{
  "num_hidden_layers": 9,
  "n_experts": 192,
  "experts_per_token": 8,
  "d_expert": 64,
  "d_shared_expert": 64,
  "moe_layers": [1, 2, 3, 4, 5, 6, 7, 8],
  "routed_scale": 1.0,
  "shared_expert_gate": true,
  "tie_word_embeddings": true,
  "learning_rate": 0.00588,
  "beta1": 0.95,
  "batch_tokens": [32768, 65536, 131072, 262144],
  "max_seq_len": 256,
  "max_steps": 4732
}
Below are experts of layer 3 (counted from 0) of a mixture-of-experts language model. Rows are named up (a neuron's input weights, with its number) and show model dimensions 0-95. Each number is 500 + 25 x the weight over its row's rms, rounded and kept within 0 to 999. Numbers have three digits each.
Before each expert's rows: a language model's description of what the expert responds to. This comes from a sample of Wikipedia text that the model never trained on.

# expert 47
What it handles: Mixed name pieces, auxiliaries
up0:569539467515526489521475501487477501473530497526526499466491495494477503552471512488537478495517545496474494468480517472515516527490504519556508504537508492511510441509480512501504472532516457471512505499532501416493479547486527522484517529546489489509519498495488524513546492470480467510
up1:484489479555469507485470524474492491521503536483469511490511533518483485480501474500493464470506506446526480467481553543509479530506444557488509496484455440506462497523496499514556530466542464484477503521501503502493533480496536517498514507511459512465524516514496469516507530465519545473
up2:495503489543497506491517465512497490510510482458547487534486486545478490487526523483490470490473491486535502561506486473496544502496496538520481480569514502527468533479546509511540492483432494504548505520511502508472503517502507494463465484514518478506507513494476503507508543500522501481

# expert 10
What it handles: Table cell tokens
up0:503483519449525515478495537504481501498543569467560503479521499493525500510496420520519502519496489469452512516547480508515466514505508489499492480532481481508472489494475536492549524496492502523468519528532495504488478497491481511517494505540505524505490476480488483483539500532532523481
up1:504503543485510511481521479510544546505526522525492506549488510501438529487465499495532466507535502510509462504484478520454507472538480514525481525516520517492481471489497494502465483469483491454495509504540514445492487432497491492550507483462520536517482495526481490514504492505482496497
up2:483513526508459513494489485503516448563517495481500507468525513526495488501500484477520487539493539492501506523477529520463512477506519491511481573514480421507488478508530507497534472488509445466480500476507517447519445493493528466516505469456521509547470495526504516532493472461492489501

# expert 52
What it handles: Verb and noun endings
up0:520527481434462495515500458478481490493498474548511510514474532518483534552482529500471510490488524517529488485471501457482508524493494471495489531505476479498547529469529501496503489531526494494527521502527541507504500445514507476497505494470535499513497517534462518490490524459482490561
up1:476512488528529477503481491517557541468469481508490501507530484521500492491484483511506510556513456451494524554515521500479469469526503464531492515514503494534484509488466517485533488493468512477530496489501508515529512491509537467480488505492473519485463518474508509513500486535426501526
up2:509477504471443510542547515437500490492514537467466469522500487499547485492493422490449482483528493469424481486499499553476485502504502511479448514483513548491525516470517474486476458498518496500489511480480447532489525498477503467519488500458505504491494501498518521529488480534461485464

# expert 17
What it handles: Digits in numbers
up0:492476501473480507495483464525531525527512464484494498507450471494485477475509497502480514463490483534518464507512494500523511528457472508492477455493476534463528480496478488484479498442549490469522481474494533525481452533482455496490546500557481506525471500522500496496475546502498490508
up1:487484484476531515492503477460483540492491493475527471526523514490514480530491476500516505525468484492471505474471515523462525561490515498502478466495470516511508510516518482512491518509513482526553501500528505514491521481514439490499478486475483499506486510501549526496536483487510465516
up2:462468513466509486485491483481451495526492520576465532479557513487508489497518480497537520493547499479517493475473463500531470486500474494515488531518462485456498508489494519472462514513515507507465520508518508554500516510524469457514494495511477495473488514460480540532521465491505534514

# expert 39
What it handles: Space before table numbers
up0:492463489538497494491534477489491515479467503500489484516508481513480493503529503514475468513499488480495511476528511499480504520527536533494448437534475536490484501540455512518502496506504517453505501509493526549475497518517510540503460506470461493501464455522497456525480475525509475489
up1:480488491540484475504503509485535506490490512467471534497483496520525505486518513489492505465483503494524518472493492545559519505485532543518469477496511484513496493488510464495547494526503509478478525506506531507478486537509459479493511484487483485511478488494450474509464528519482568467
up2:427500514521488482490535509505486483510449482515482498502502526521458473430512507468506484493489523518510504463465494487489499488530518489484490522517477507483509498458499484475516504505478475482470524490477518491513508502526529468489514464484533485498505522466541522556460484451476506501

# expert 55
What it handles: Year digits, opening adverbials
up0:502534508476519508498512519508489538494496507520516490475501511501493535485458498488516443514532538497507464483496510507476497487514519471468506500525511485489513544471476511488484511445488510527514517455541508499502491462520491451544528489448521504529480478526527492481499497543481498512
up1:499552472508467555520439490508502458473461508480527470532529517494499492508503484464489530510502489500506481512527508501475506543502483497458485498480512523420516508494530498526486493532469516526523502500530526526489493514486430513486482493480505494516498503507470481495483492496480492518
up2:489462541513486513535488499479525462501534558478534498481565492481517429496481512511479458489488538478509517482493516511502469488486488495518518558454456460487495501539518499491444456448474544519497507519499482477514511547491519500493516531560490492455494499482489471508486498502508505464

# expert 31
What it handles: Word endings after short stems
up0:512544495504514482471462528488510483563529477494559505482545511494542528529516482489487463500491457491496515529527511524483491519501501483501530443507526474479453492527541511430474498504532546463491488493493485490519473497485475522468457530496491573523479520516534503491545505516505496474
up1:495515491463507540518499522518530496507535516500490504487461523535520482484503450484518554545493524564514473518514520488527495523436501484524516495472537516504437501483493530510534540486503480506446472484473460513488489484481475514498523505493486474523486469529499510519490484532502474472
up2:481489493458488549529468517507559483499509514486475500491463512508503541506515521529525472504568502483519493474497514526551508515541494534496526501510520470536457463474510513490498456453514502480494490517509525498488485496457508529477480518523439495521504519461487431480479523472492491539

# expert 23
What it handles: Word-final suffixes
up0:477502527502505509505551514521498468511516472512523531454470472545482520503501477523509514460498498523493469494504527496526525507538489508500557521525466479551481493440462509503460528494511498499452506432478490488503463500486494442508484513584524499524460479457475479507546483510547474470
up1:456527495501504506537448533514550534500503502492564486493470452495503511480477517521503508485481487478479504490526499484500484538515472473498480459517523487479433509502507545498500506492551490511492484482505476526482490523500519469549464495492517498524465487495479463467489529553519491486
up2:438481510494463487500463509514462480495501470493479474501513490499517516507483524551492466504522543473503488489492540507525511473508471499443501544496512474531517492564517495504441512489460493459480510510532435529526501512484462550517515491496457514519492508493477462488497554534490494483

# expert 62
What it handles: Derivational and inflectional suffixes
up0:510511505514462535507514489515460472495536515459503499554500455516479447530469515503475491468496494513521510509519469488533477506513493473497516530446486527508498512483490533495462505499495495486474506504505501484523502443528500542468496480554506520489521508465471467467489513486528467519
up1:526495464485471533531540543497513475460474523504511497534545520496529515503519473515511485547527470473534512531472525478516471481485498484485501453514492506527503497537466490545556492463522511452548498509519508487448507471522478476493489518469503538550497481491503494521498504529514486521
up2:519526487505480536477492524506467497469488459511498492494481510503476494492560497515541478486529462503510495493500498475529501509479493489468462512539521483521496516466466494529525512464477563503508500495501522548500510481488486470513508451511511477531540477531479491535525467493493465477

# expert 45
What it handles: Accented name endings, cell ends
up0:468519526553482509478518481529472525519485514518518491503515541492481479534533484473525482498528480464554511539537478485516499583468488527501454498485497546499474505466512501536482520478501492462480507485498520503490491476456494533531472503482499520515445469483470452514487459498514489501
up1:498477523462494460489549484529476514496480484500494492476546516560503493493488515477534512460484504496512506478480557479499469508492506484540532504508497486480522491523451479430472497478534472477499482486523513496467518492511501498503461516563484503503481489499507492521503477509475440506
up2:551485437480472510471501495502516494523510500513529552581534552498517500497504475474510527518463489531495527518502536510498470522508498448470472513439527498463492505475516555481470511527467490519512502495519478504513497491502528508471512518485537516453458512517467507521515488535496549530

# expert 22
What it handles: Word-initial consonant clusters
up0:483568521504509518471498514463499485461461471520505493514497473501486487497523499503498534531459489511566504493497523541492448543513545492489492507492517491478510484470516471523510497486490505470519499530519547487518490559538498484491543556546480502501472493510497473500519507512512506449
up1:478544536478481509495436514495540494502484519514531496531495512472504485482481481512532492525499505483489474509500498539534508461510534515467497500463504498486523512507494439509544474473481533540447542492483520470536479518488470480516475561472505470538502465477512523509477532496536509481
up2:500493526461529508545486505466500454525530458476506511486491431477480476471516516487481494482512521476471502456480515482505518475524429472519517489509521521486528518505477505525544512504504539514467533503504484476490494483519502535538483470505485471495480504467518505448498517495545556455

# expert 16
What it handles: Romance name endings
up0:509481496492510511478487573493559516533516491528519509489538526524479457480525526511516509520481539446540513540505529488495530508488470513547491519490523503459484475498513500504520493516470503548499530566510454537479529514527518485483497526539495517493474561463498514537507481502517476505
up1:498494478486531525472523474486510498523501492490458487512553496486455496503507507487488499532541499498471496516542547475504512518499509510514480559473484526485484491486542466507502529477596526533511549530510465431504520473516541530504500518525502506533482500515482472488525485475521498500
up2:504478491514490521481483509506476519515522441548579471511482565486466525505475506493471494449501507509525498463487522536508485514514487503464504489523514479506496518504513507487486491487449525489508524532476527538489506460533522503515515492469511562503467462533474522544500508529502496472

# expert 18
What it handles: Range dashes and separators
up0:543494471520517518478496489531496546479495474548457500523530512546486495498471507460526478520490477474483487503519511517557492530517484537504541475492500509489512470507516447489534449505495465526519512529484505471530481528454496501522507484510519518508540486467483465548502494535450490512
up1:549501488539562503487521506514507527481488540552515549527525536513485468447512486509475455515525498536486524477495533474473506540496489488486496505521503525467454469537497499495525524517506487463509474526490527494441520468504463458492521498445522480511481486472453504512509469519520419512
up2:528479503502528470520500532496534464510476486485502528515501511494503444530471480529482477479511507503477451508495550558520459479468484498501532500540499528539495527522485491519520488536521501544534515508482503490482504516491499496494515523567507518511504487523458487475497486471489482494

# expert 1
What it handles: Mid-word syllables on, ent
up0:471468498484473483521487526530509509506541477469485491511484512517513527468521527508487522491495485491495492538478487528563517521495459480506518525480539443478452476507491498488497504513473501530530475530469497496499475527450505519498462521486456493511493445536517496509523523500496502517
up1:497472497457471476529433488500495463487484517557448514512542516491486521486486541498517487513463509554513487501488500500505481467494461521486510487564442509484515477456496500503528491504490513453527521489488527472490514511483508479503504504503513554489495458527494506504492481537479527478
up2:518469501487459537541504482519487523480506454531523505470445486521512516517488500494509492483472466513499541519512513547528472504518481500523499480480518444460480543529568488478463527487446495492512470502533495502481541512480516541465497474473514522521530519525496482505537495530484501532

# expert 4
What it handles: Mid-word name fragments
up0:503505506492483497521467505467459524474507516521494499511451543502498469473500489528494490504507486535518551499516515516512518516477510521507545522513541474479505478484532498492485535496500498489543503499568438492499517494456499518507477525503516553563528532484463516522499507512493495484
up1:501480498525482518502531541517473546514507452519532472491536516473509487497451535521501482521521496510528453541462504440534516519510485454522530512470506540505503504536527507521509511501482449477492512458493486477525518445537538499502528484515494534521456503507472545490495543497511481487
up2:509493530494490517515493475468491493497508500489485471444474541504519506501485463497514469511495491476517477460516509491582480495537444499518532494496473466504520493490510494536507470517525540516523516469500514543532504542502526448465465446463505478526456506517480496493523504505492480509

# expert 7
What it handles: Closing marks, final a
up0:490502546506517469489535498524499518502506526476509490504533495510508548514517540465493471478521508478505511551503512498509480496541490493480474548501487572499519474482464533513501512521496478545463522521567502523464501509506461507489495461526493533540520506536501492501469458492491493528
up1:506534489486500477495547532525500500489503486489495546516522525461488493525517531479522497520489512534501524489519526445542556480524521507511555492536504507526555488527496512494498479545500516511526493513486505513449480500506496553529508497483544454485500498503481493479499479502420513472
up2:490484492463552493531535509530514515583471491560509475545492567512467485505476539523482489524493506469521506500535542501491499500491496565478510498494503486491476533489537524499502487515470470507492518498508501541482490497500523469480485490490503538505477506505483553473511519440535492488

# expert 11
What it handles: Infobox line markers
up0:514528548530532491499550493474461512485464507503467525506508509521528469454483512506484493494542484503532468503424489504549484501516520517516492509506519497542506491484511506517535483495507536498528524463510480479469519520508495488507540498515480491478517438520472483502510531484465491490
up1:490508516504509447512461496499529500536510476537496487459467552447485528516549479495486470504529513480520501506472488515505528534496507514529443519487484484517531488522465481476508484446526505553506495458482512497480471495472549497484491477503510489525477516521508478469500474500451449496
up2:466475535515495462502509448522497533520495520489497516496506495552489523442542529480462528521499466516527515524519523482487486499499470536498501505504514479475500496479445534427520490508463466495480516478484467468509482535519488536504509519486481497499532500486485505512495473510502497492

# expert 21
What it handles: Pieces after C/S
up0:517489489526478479501545527510471539510482472534490519521537564501533459511479527513529486496487479475513517518470490508500462492520492511467504503490549486525465517523511481483486499489461513496489529475486481484570460473522513541509513456496487518485475481437482471487532521475471507504
up1:443468460491511532503500529472488501523496486488447448509504515512480479495500508463540510532521524529451451469532516462474510513591471506505480519472486487477471523465443494491494481482505507507480495486511501480531502509471465519521523500524489511440543489561465442484479493528531513487
up2:512498510475525498459494561512487499513504509542502516469474448517458558556521523513502538491465512494560504506522492529508507499495499493511490488481471538500464504500507440492486513546518512513494515489533518504496516512500498524515528497486528509539506525502527503479479507489516531487

# expert 25
What it handles: Header and label separators
up0:504528494474523484445505476497545468489486538478498538531555489480469515491460500470491469505514469507526470494490474528500509500460532549517490517480480474472480523503505492498491476508514494455513534498557494552517511505487505496487487507505516535466491486496525501520472498509482509462
up1:506523487487496497424489503488500514532482502485496505520499554464514518477530559478517497469500500482500506508486505518516544552497514554507528529489488504464505499485525509462538457495504472536515464525495540481490520524503500490494490503496495515506468505480503496509496515497488486461
up2:479479506457569499508547502549482526570515496526520494536463537509509493488477494503498515516507465460553534476531491500497484457494473469507522527525534504512471523510479477513470487522482473465459510497502496505510501508500549480478478488474554460475478484522532514483470492519512456516

# expert 56
What it handles: Commas and clause connectors
up0:509475561476494483520455511501498500502477504490513537461501482500500486494507520515490533545433525542514518465533558475529497459476545502537468510486481513562486530568487475538502523521519510467554505516507514530499517497533521506492525499506539511490468466507485517483488507492520502469
up1:509464491480489497437461510436478509491514509508493498500465470527503519487535529475466541524505453525504526465482474521515501504503518487502512494512545502503515508542499486508490488525476433533466502509536500505496500447485519500482489483520508491490448473488507518546512534513511525523
up2:516551436531522527507501444519498533506506503485516497503518504502482488516457509468475467475502474505499520450503462517507467507543524519506544504480460515471451486528513476456503531510518475550507505513532463477525501487517505478514487517457549443461561535494477497525506528491520485500

# expert 49
What it handles: Pipes after numbers
up0:495492514484507468503504524474529486495472532511443498490522506498520490465478463494502500502525517514489535485477505471505478504488504500404542483549514504539455532493484473490503475471503490478535479482518486506459512504491433508546518506447525481478497467520512527566482512514483462468
up1:487488486504507500455524484529528483470511439513502582515508485522492499489504513502503474500490531531478449530506506478518522525475524503501543513470467506495485530520495500472480497506530514516525448526490472491481497469499513454523491504509494480506512472505481485469508545484532479466
up2:480572515520490478485528485499497500549480473481493479493534470498480515513452488522481482489457524496493517487506489498494477484497516486465523516480494508483518460507480490511503448491522534512501496517514517495498451502503523485449495518511479477506525472489513459496504521532496543508

# expert 44
What it handles: Lowercase word-initial pieces
up0:537494477488527494480499513459473509512494506493514500531504502515511472518505534491532490473478488529533485503487500541511456498562527513508526520474514503474465509474507515509508458478505486520449524535524486510537464513493487457529508545559506489494472538507482528532517556530492553467
up1:484500485458506495477499525522492490485490481528485470514477483507535466522540479538506526519536503453478529491494520479522544471478520507491490526535520461508541529511507528505452513480504519483511476533484478527558476520514498502522513462491525510521520513527460446494507540464539542441
up2:494476486506473515520483494471551520536510532515511493504463473553480481494459537475525497479515485512475453509522488497479524500482496502495517529502510505537476492481477523502505480503548490505477489490523501477506503452501527494505526483481485494482496489527519531499496530506468532482

# expert 8
What it handles: Capitalized word-initial letters
up0:453520462519526491499526499540484518485485569496514475517528482503510503503493488560527498478505477499523506504542510442456544491496510488521474506463519485501485490501523441548488501497485455495482509505489497544502512470510492491487519595492455488462502475494482519453519538481512495482
up1:522501466493490470552515501537510456508517481514561499536541467534522516491506513481469483478432485525457480497534510542491490512522475550477469485499505450496499555512507514470511520525547527513525466507504475501555481487555480522479518515552470518532501507488506497491519487511537482505
up2:520510538555491466503507478475488474509487504477517517484490486497483502476492549465489495461524497543438488505495489505522492490492512540494505484544498487498506469495514450476512503528520512500488483499543513450520516507486441499458509485533499529477480466493525534536519459538510515528

# expert 37
What it handles: Capital letters in codes
up0:455504492508538548507495468483498505546540479501545475509499496513525542471534493518455499440498458522551501532501525478515499485497472530485486485474506523507530548465475506450506511509510521505504485518516514434501503496457500530531510484487504502485544508494554473507487485551494500491
up1:486511550533523550487484521499495437485522470494535510528505515528484494488504529449439549456537491490545498472492537531490519518493494499507520545493457490478475486519475480500523487459499518497505484515499468497492479510494495532518433460484501471546507535506429517533520477506495506525
up2:451501431493499469486478524496504463511478472511499499458449500538522454522502507510462455482523539487509500474483507507507511474510470540503508532513537488498465520515548518488509485474555510538460434515470518465511500475481513490432519505490504546499474508490492503516515545519503504467

# expert 33
What it handles: Sports and action verbs
up0:514514499509456518528490460478497483509509487510468454470470523532493482491482494541481553520518508494496485507480520467517530499451532525470481483508489512461467537443518447473532466489534488514518487492517503479497469506492501502489501494508514497514472496504471503452567503489481506523
up1:501469511526505469511487485502517492504535503512475506477523453476514506507484524515504511539534510493509525496461504523569506540497515481534503522532484499521460513497546514510500485502517540489465505460538525451492490490492497491543473504534475517497536494524449480524528491509495531538
up2:515472497540499445496487526470488465481479492495485532538535503491536483483498533463503524499508508478520512537504473440516482478508507500516502463466481507494506501519500490458546497469489509531492471463517524497486533511460500533510490494517495528500502502530510460520522525488492480515

# expert 26
What it handles: Table digits and te pieces
up0:523494507510509534498494496510457455511533503489495512498554492496505472520537463506503545532510511523488548484494500487467481518536488494496535499474493463443508485452477437469515564485507488451547525510512488516495485502491510522506490483498497482445526531529525517479517509498494481463
up1:510474516483551541482523499479530464506531497479512462461527507539479490495499508501525499471509516517488462505496473545521486504450491480512483501492517462507499493537531497521506480482505466506492498515491541476464487510504491497524495453531503478496495476466502499477512438450497511553
up2:517493518526495515478504492506460490534518504520495494522510468528530509510484478484495488495524501493542525481511488502521480495523500546544486533530474499498465455519493515532511490518455512505487494485484513447504490517486520505505503461490470463487434508453500539493498473482508512528

# expert 2
What it handles: Closing brackets and name pieces
up0:507520523475555495507467504479509449519477508506556467541537507541467467480496472534512523531517531474500479538517524507462515533542499535502491469513504480475465526517503521489508526500465488477502499494464543495512422508487525466521463512514525497560505485497450535494492497451515506462
up1:527511478476475492523485543483524524496543485502510499502508510472503512462448501502481468482469527530463522524476489509497504528466518451511513531509499495507513466523470501491474476525511452455478449453454521463538459501494550538519469505502526511563520510482510497519480504463495466544
up2:505491489515541508522447499497463516540496501509540460513527496492479567505517471477510518541504481517468499486520493481502509496519440513511442471525484502483494500526497505463513521486550540523471494471507516494490502513516516482563507524507530487471453465473479499524460492526488480465

# expert 41
What it handles: Pieces after initial syllable
up0:474510506449511497490492509545451483512475480483473512486503537551438512516466454491462478537509442514483488474528526489540485484486518484472461493494482494532518513522524519485503448475520522504538466533508520493538483492492504483501523459536519489516451495436463489485519481465474489499
up1:459507478495514504458482555518523510486533488510542479477489505474496510511504500527526454502485478514471500536478566498507477483514458487510432515502495489484530511499533467510494521499454509535493509511528518500480472509478489495491509514546494557550527525510501477502497518458529464477
up2:493497533512507502518456479543489531473480480568489423516463468542537456501528494486517553475501496502488525501507545516488515560508511489529490517504462530483480460488541514526484540468507478486489536499461516524488535473506526473493461531516509531486479503520510501493491499490486513511

# expert 20
What it handles: Name-internal fragments after capitals
up0:520477477505453515500567535515480492463504487543513482497532505506482508481532512456504484533496510497504506526499505480530487481533448520499530464468502455527526503491520538517486464520505498506494537469508524531513486486493550466534529488508506495517520521469489465537437490504503455523
up1:526493549474461499557507472520539513511526507490469502493495500515503491529477511480477543528481495489482544516520516572524483529475493524554490525495488545510490530482538521436520499478491503536520465456547529492452473501497515498521499527509528502529520471524508465491466485481560513486
up2:469491509498483517486457473531463461524528485520468517527484478453504480474534511525478510449524529478476477493507497483463498510545501529488517522506514521446505507514483476464511524509539515492470522500525531508524527513493491478472515506458461491518510521501491508487543535508520512462

# expert 27
What it handles: Multibyte Unicode bytes
up0:569520509549454500534497495459490456528516481503470495480464516468506544494453528484505511515488519529483534475483521493498539549462468498525508466485486475482528483490483523480527508501522534494475505498501506554503490551503537453490545525483488532486497480488452485522498520490524548481
up1:507511516514506499533507509498533484480462456498495513503507490505497476526465488544512506533478496464503503551542487504505451507484504495508527509547489509527495532472485518514510473483482476438505493521532453533454491505505557528534521501483475499505454535476483505461522522517470487474
up2:506498466555521541517504530480527513529503528508481503503476496514534481538534516490496491534450519468497470518490539523519491464463487500513485534483517527495484521480502510526489511506505504439479537483475478524511510474490478514501510480544467508468496503526498523480478514476514495490

# expert 30
What it handles: Opening quotation marks
up0:448526502470529527516512485537507516486538498511481495488483497455495422505488507465507445534535506481487536500505536489541508497495513472466498460455505510471451456477492480506544499496478510497468506495492482486490528549504507469507473513498495498499508461490487499478449518508528462495
up1:479522486544562498512526479498547517510498485543481519486474529519480503497496500457532526489543488465506467499511503471489503514485510522501493536476524490505463509495485504529578530480486533480534567528479447536482540549481538487515447470509498472456507502536477491505532523544543476515
up2:488517507483530497455521493496447500528498472468470488499510499471474505511468554510546466500492521472517517502484506516497544459506478503481458483523510530502475496524537512497511486498523466478483469488500463533539487483496503484508507479516489507491504430463519522509476507540520479559